From a checkpoint of a small mixture-of-experts model trained on Wikipedia: 2 picks a token, 10100 steps.
Below are experts of layer 4 (counted from 0) of a mixture-of-experts language model. Rows are named router (the router's row for the expert), up (a neuron's input weights, with its number) and show model dimensions 0-127. Each number is 500 + 25 x the weight over its row's rms, rounded and kept within 0 to 999. Numbers have three digits each.
Before each expert's rows: "gets" lists some tokens that make up at least twice as much of what it gets as of all text. This comes from a sample of Wikipedia text that the model never trained on. Tokens count by the router's weight.

# expert 35
gets: ",", " (", " (19", " B", " s", " (18"
router:480513492548472485531511453475544476502494486501479494510480496515479501500513531478525512475481536494470512460496483478464500500475537534465529509525477509510494514536475494486534500497471480471486518544522478567514469485516504507497506528516533553489542517489523463503525526492539480522567500501545539473494499476488449489531534479487512538492554526484513483509512473515525492486522
up0:505497483505492468520480543506489511534487477482504520491496504473507515491467482488470482552538489456542516498521479500490476454475471497462515467508502479482534528511459494487488490488510516527498500537544522498470509469525480517493505462461438477473490515498475518516495497523533526459492514524512539518534441488511471526503486459477482503476463521533498456529467462518456493464464
up1:452526468488497477462510508480533495494498499527510482464517564500504498474527498466513519465533525565523479522477493482520501523548519509494487445500531493473479481469520479496475514505463490519519503482466511495521525496513456495518487503507534528533441525504520502497524478472482484483539521467517521512528459481479551531496479472500547462515497486477473521503516525448533505511516
up2:510480512520494468475484528455510498494522513518548469520462496516495552487486511516472457526495488518513491463493526479504542447521482486511501525524541519520489526505448523520483481504524553523510517513518511511512504529516524491500489480506460531485501504513539480487463522508513535515471542452474468506524531478465483512507447537504503531470452506545514503486488455498534532468479
up3:499504486488510513500511536508520460500555458522493502541507509518470518500489438506481513531501502503496506497515500517511518482517492524518519518522540512529509514504504506492496460495469471499515489549498516518506481497501489483505500493470486503487501517516533469469550465522527562511480471521436537465541546527527481493457504521498516474437500539544459503496474463481522455525461
up4:474511508522562491477544473540521480503493475506465531495535506525509514500514525521483498484564485457487506465542495534499506488486493467532503503477552506510486494452491528492476473505522495517463480517513466493462485473485485510529546462558540498511518528507465515496459488513532540500509502477483521503461512514498545479513532519470480536457515495509508511492485499515548538523503

# expert 80
gets: "u", "i", " K", " T", " H", "ō"
router:461493514498487504492510515499522450457520524506503523494510492495529471474505481536465502504510512487469501493499521533472546454471556521500433516480525516515466492482486542545470533459531491507477503549517529537467482502536508524509445495485523479497535520508540508481473463478521498532470473460486517474487496480490553513526520523469475488493524482498498508513531504512491537499528
up0:470483452501533463521463467500465473506492548519462511458457469514514526473484510500470511536490518508501466537478524532524460493519501504524467511487495524511483487488507487508531515546519543493533476495504488532489473465497543489509526540472488518465539487516486478488488497498467525506459512509497486520498557480523510528534505445511462519534527521495542462542508479501514495481481
up1:505507464494509513488497482514503462553489518515516522507471502512497468508548517526492507492512479495471523532531480504482522507471463487532509533502545523516495505483514485495468496566523482506492472503446445461484512484495492519535482517497516483517521483513514505499553483542515528499557494539449499492444478535520529536496522505499472565515513461529499490481463495475505521536487
up2:495528468478524493513466471479520507456497491525516494505494520476546534536543562516511464516509457486511509525476481480523463496469489527514525479526507510476517523545542479515470525532526535455472506525533481482484482516494527473519480511465508493498467533515489475472523519511511539507486471467525482535469497491465544495507508447507474502478500485463536527465506550495508517468486
up3:515543451499510546526511512510538522513493460494488511467533498479511488506456522493508501515485519458471532478486546505530502483525521505483455459513449457460472517505551468484506476509489504543500491495526485482483477514496504443466499473471477485525463503518489528473504491480518484504547499481527504521534511558519512525513458493479500487541449479517510462507536518492483477501489
up4:473484494470509516536491510506485456560522506499479517490490475538527512536518496501494498484477499481491506490507498498536441515506496490470502494515506452514469484483447534507493466486457507499488483497545491469488475528500472506525532484514509502530475454483499529511487520505460439524517522473559467501526520516520494467508487507473515466494444543511539464558499520518464495495535

# expert 22
gets: "ed", "ing", "ated", "ted", "ating", "ided"
router:536486519487512505520506514510468463484496463535545477498532495457489476499512526468498485515530488489526501517507553501519516469460471534536505513508511491498465526447544527525513506555497505475499494504520516472491533528467540484471540476531504472545463486471498557499504464462474509481479501461494499575489508508494501508453494484506503509470535500511533495514520495483473522523520
up4:479567505493515462494431494457470523490517506521485512449502515511453479479481488491499487487507520486499493459510474487491529533505531507511519511512467505515541476495476513507490476528493497578515476537470469503504494491491487476466527478494500466510478509505552476509516468482544546469491452483485474496524462480454466491493502482504458552492490515519516477483527485483527483480503
up5:496485472500474527472495522544524533468506529499493536520494523490494468464518472472527532501498519548508464490504531489515461477497518475521504543520478472531485519507464521513483521516473538502474529470510497470490496543520496553511460524509491497528535472522531476467572485510493536528541526502516485508495541513487476496467538543496483536464524528510487521482550499477489492511519
up6:493482518499482538499491508539481458505440476550510494518485511517490492502514530556500503578514513517475513516525512504469524486478534512477487503518527518469495455499519517460496457474486483484501454532508496516528523499472527554479481502489496468508520484537530486492525467479546492491507488471489528506498523444524528530514577503510497465515506487487495505494543501493513463505478
up7:523487519546520489512484543526460472542480499486433534481507475517464473487511487532493504496523514509472453540506483465514519483471485521505531526494505502498461496474490504467520500531530440500473458499557514510475516496494489465511502513539482479522520496510501511494455495529475504512520501509461507457463452452485542519481483484458489485494485484533445479516508490494475479486501
up8:502507496523513517496468482521488506480463475483537529468493517479567498535501496508470533501508507509517544504476544469457476502520489482532520466492498490505481482513482533504470463481467542502516484506473473563503454522517493494520526479471493456530524452505451482474492503486445496520472542507481509462503526449459470508501453490552497480503515511490516508511487500510500521475511

# expert 69
gets: " oper", " for", " play", " gen", " final", " debut"
router:514504496494519497492496532514501509490492526524492500472492532509486506461503531519526534557551486493512539491521488458528453480532501507544503500513537490500513513461490518535535525552485498468497471500549466467527486486512501512507484490464549493549529521538500452496518493527477506454482474479510521545501535512552496511493519515450514496453490491526528496491508470492496504543541
up0:529528496431443483488486536440506487506511494505498524513522503476488462496480496478496483458526529475494514479513497500522498505447497498498477541497505478536508525501478479542447458493500527493493487471503520460470539512497505484466466481496504503442469471473504514481474477490483493489500448517501507508480447492470468536439482502486494500471530475494485483472500473504468525550503
up1:484496506530461531484482475506489513483521534518539536514471536503501533515492497507510520485457468466447478495490468501490521523503484533489474521526517444511536500448535501497479547527494535500448481477468500548508474507525493492490518481477528514506530519466497500465512468486491485479480509481503513519477473512482511474472539536498556502532528495484486458439535471524505496489469
up2:504519519518505508502530519476504452509506467503503507535484500457486544506493478488462445469545521511523527507462494453503535510498480508489469553522486468513515499483521489507496471507493550498498487461503482467499475539463459459492512513538524505534469480518519527506462520482479474499522492489508454535469540501443504484468507461483467522485499530517517492516455483469490493518454
up3:521515496500451540519526537477460504482498521519528475503551515489485530516499524497503471485482489471487517501484502531487526478511521510549484451463500493483507478553528520535539504492478524514514482475528469513448558496519504526497462511516471510467476507474521563562463484465502510495506489519546507500510550513495515500468491526508521543510510536523500473498489518529482518512477
up4:508482464487469503512521516518453521500485500508512543518529462479526522452469456504472499512516500499481452528476521527461515483526490507524473492508479531479462487545483506549516480515486508525496548469553501509486540498491530517538520486528518486492525487511527529504505508473468495517473511514525510511455513469474496467458550512480515449509466502437527492504480538481475488514507

# expert 36
gets: " ==", "==", " ===", "c", "as", "s=="
router:503509482513506483506472536488485554465545498492475481480494523485511470500448499516474507469521523442515500514515452515490516519505542507493502527507477500560495485520493513501496481477519508521485539499470498512458542514461515496478506550485536478472491516513502539512543525453487501501499504484529548481464484516453544486522478492487464483476540450506511498518543464466525484513480
up0:466535494507479508481475486477531478485491508479461459480454525468492505484519475491511508529500535477523486453453475536518512519512497500560510514503485521461504513499460501509474523445492482513506458482506498507545527481490518484532474521510457517522538528493528459470500497473539557481499471495525533544493458508535505463496534501539488495536511539511466484469496508474501519501488
up1:462461546504477540487539501554532464540467464486477450530535502484477495537512500482477516488514488527565514506525492448482483486472495513509457492479496515461470512476508482495482492519502492502478471460503470486519495513502490529486491475531515500517531493479497538534518507500514498514499538524510530453502516499507453516509493450486450482523507548470492504503524522465512550482501
up2:517465541522499523508513475498476504543496495507516463486500472489516488520462485501479501541492492519496488493486471493527522503472523490512488512504509529500520531480535457537504477499520435521511513542544499505530519464539521479494503501525512563489495537496496544481494471528537556473456516518457473509507486466507531468475474525544493514492484513510511553549489511502527557511510
up3:483470506500501497546511497476496530518543468493540530553519451462512493462538462527496542446490461506549532499497554458508524486495496537466518532537519490491504525507497540514442499465514521539474490528494518472484516528518478499542492503496523565481464472503540512498509496488545510502483500499490511494485497534484530520523494475511470525491473500490511505495513514498486473496492
up4:480506513522535533476501476507510465454498554543514491500497478480442482518557535494527547489482502525528497436518460499527466482500472459460509546504531508538525492512496497543470468516526484486503494506491471516498505494478472482504460490516509524504486494478513461486501490537500486520493523476448462505494468498503475495490508479511454527502503501533477488558460508494467497474493

# expert 14
gets: "ed", "ated", " used", " named", " called", " released"
router:543506477483511478513477503507509511490480491508460499460462496473465480522539536464536464532491528495530477510490545480558505505481480493523494508449521527474518557431507485512537517532515522498508500528509525485516510495485512469499504517541495463474500531513530512498512493482482513473458507464476497564499513508474516508480501493535503497473464483514524486546534501462458530519487
up4:502520521500454491494478498485498474466490522474549510465498516450511532505495518501471483537489492495470511522493488514523472502507431481534509499490480489475473534495493485524525536501483551507526491494503474474502471469482469494506469508537468458505485477506464523491489479528500474469503576481468482553504484502474458492473492544515508540535482490506489442491531524507474528535523
up5:539512517533495481507493497507512486504484515514509508558491500482459512485527466489475493532471458440490489525471458493523441556489541458505492473463481520515493512488516523498515468501488574500528502530507476478456508489513532496499460452501540488529472482508524492496501511507463466504533512501502487544511515515490526465553487513526483529503516530472522505516496522485504494531458
up6:521484525510501471512515528490503513425493523447504527488513500471511500460476532498494519481506533514471469482496497500500519539527504558527493499518467532513533497529497533483500508460534465497556535482505531545546449506503538497489470480511535481490491473532529511512471465485477528507533524500505529494502491496478481506541493499502502489458495480515554491469513505487524474499565
up7:499516468501531449494507467461482523512495512510523453484530500519482505495481499464479538470555510477503513521487492520484474468512523514537503505526502537491483484483460477481459485523490453491495453512478519499491494477490492519486476540457511489513492477520478503513511498493519482474572423483509498537487512517490465484495476504492432530524494533504519514458478465467494531485468
up8:522494513498491508487538538503483531488508498498530521522530517486492492445499492474438548483491500480484526480500506525516499489479509546537531532526510510544566493481509453457498513476522456485493516493508517471490515528494501496500494530477473511570463508493536487501477463501528547512453479501509472485518544493488509457462501500494516531481452519465532491473500489486491488506457

# expert 82
gets: "h", "ir", "ar", "ad", "ra", "j"
router:506481565465514537503478504480514517473526486488488495485500507473521450515527473504489530493499494511447537468475518519468540488486527512488407510486479455494487485513496513523510539476513482446481463542488498538482490520537523529512498514519498515471523470517515467521464512499502525546487499474500476497502492502454515487519490552493488512466493512475524497550490533508519474481484
up0:528479484476485482514532498493512467484543495524511466516478516500542500468504497525508527474501475469519508527499545500464514466495547527516503475495559528532492518493503466516512484493504539485513542496484472532508502464477494442478510516485501464541503520547485508506539487484502549473516467440514454470549516528490531475513536530493505500476523488530495522559494516496487514476489
up1:519441535490455523495518491522522468488530499480490488520536470556524481524519523509506477493478527542499496493489442526509493491530504573488494502515493524489539513539515524483512467533475491516501515476511500528531507507539544519511488504509500543454532500472515514502494497492465539540454512518476540440488492496487490552479473487504495531473517513502527459499503484526494507520514
up2:528508516457521541516497508521464497496502467497500490510475484528508491490509535456468549516542515497518513479506494513505464490473481469515509555515526477467547502542519478544474507499486454474487487519514498506491524500529516471531534483531511529507513554498537495520471517437509502498523510533494518501475490505520475492466469474473539476473537497494490464523462495459464480488445
up3:517517512493511486473489484500480517516571482498496483462486498530483477491498516461498495526464526502479544489538478511501516558505480473509493533519455544500543530482451488501546484524474487518492506501503523538512431477480488470477512503457490478526516489539489493499495520542511564482519493476511523517500493496503515501469474498503501466480454494519556465525502501526539544494481
up4:485536545530492491494508521519480519492490466524565484534501507484493563518481520559505529509536455499502519498501508482495460487508503510501515522495533466482510499473481510502532532507504548532450529494501502506509499474482483457501509448528499462494493481518508471511473512447476507518483530514537470520534508491516533493490524517501554515548519537468535534478509466490465520496480

# expert 89
gets: "a", "al", "um", " se", "ah", "ay"
router:506502551453528529520458543491510545505551472476492511504518511511527469529511474502506508478473488491459521473482519525469523479483510477504426517491480461511493466523490522538529545462501470511483509524501464520476494514523526541533485514513509523494527495512517533525479539462491498548499521498516499461491476503458506476524465530508473487479509506500524498563501529496504480492470
up0:546497503492487441522483521523444504470509471474488520509516498509433489491456485501510546482509487534519535479526521489515501473475490478499510496502467529530512491488503502505542469511512509468526467552473515524534550486520530502517570523464472507531510491495507471519470509551503479502491505555480471518502530503488477523478486492497504513490530498464504492490468559489508523466490
up1:501462498523490491483483518511496436525523540526437544523507520526503482474505502448489456501506476537484508464515528524497524503491471501516487507468487504521501534529510448497534450484497483470478474521550518530499478493484464491510512450454530478518506511477492506495530522546483524545530473499496486536535509514517466483504476553511496539523472493497502516479520505489511472510526
up2:488535486521475526490501492500514520519513491551514502517526501529489520477506456500508503526518495495539514532465513505510514464530516457529514476532423478503498507490484478478495516489501488531483522493551519494476468495492531493544520506516495524492489458515491543428532486517500511520522555475547471521496503458486470501499474523484524535479463521521516544511519499487517511431490
up3:500513527468482499526492527478469481506521494489479520515549518463473449492508504453491516475497488530538534475503484524523503559493468504469494517527493532503556493478476522506483493512477520479490478512535499484517476474501531501482511481478443500524507492507527524497462535502542553545521491489500504518505491500480458483466529511516468499478537495454506508477458485493556459509445
up4:525486503494512501487448451502487500535506492438523513442492442499500491535497507498517477487490487525512474483482524483488505489456508460493504484487436493499482520489538493502511412532520497509496509503495469500465489513472468491523484515516534527472492515485497493467486509490538515491477504473515456529481461503536512452492466526498485503516469488442505550520491476483521498535474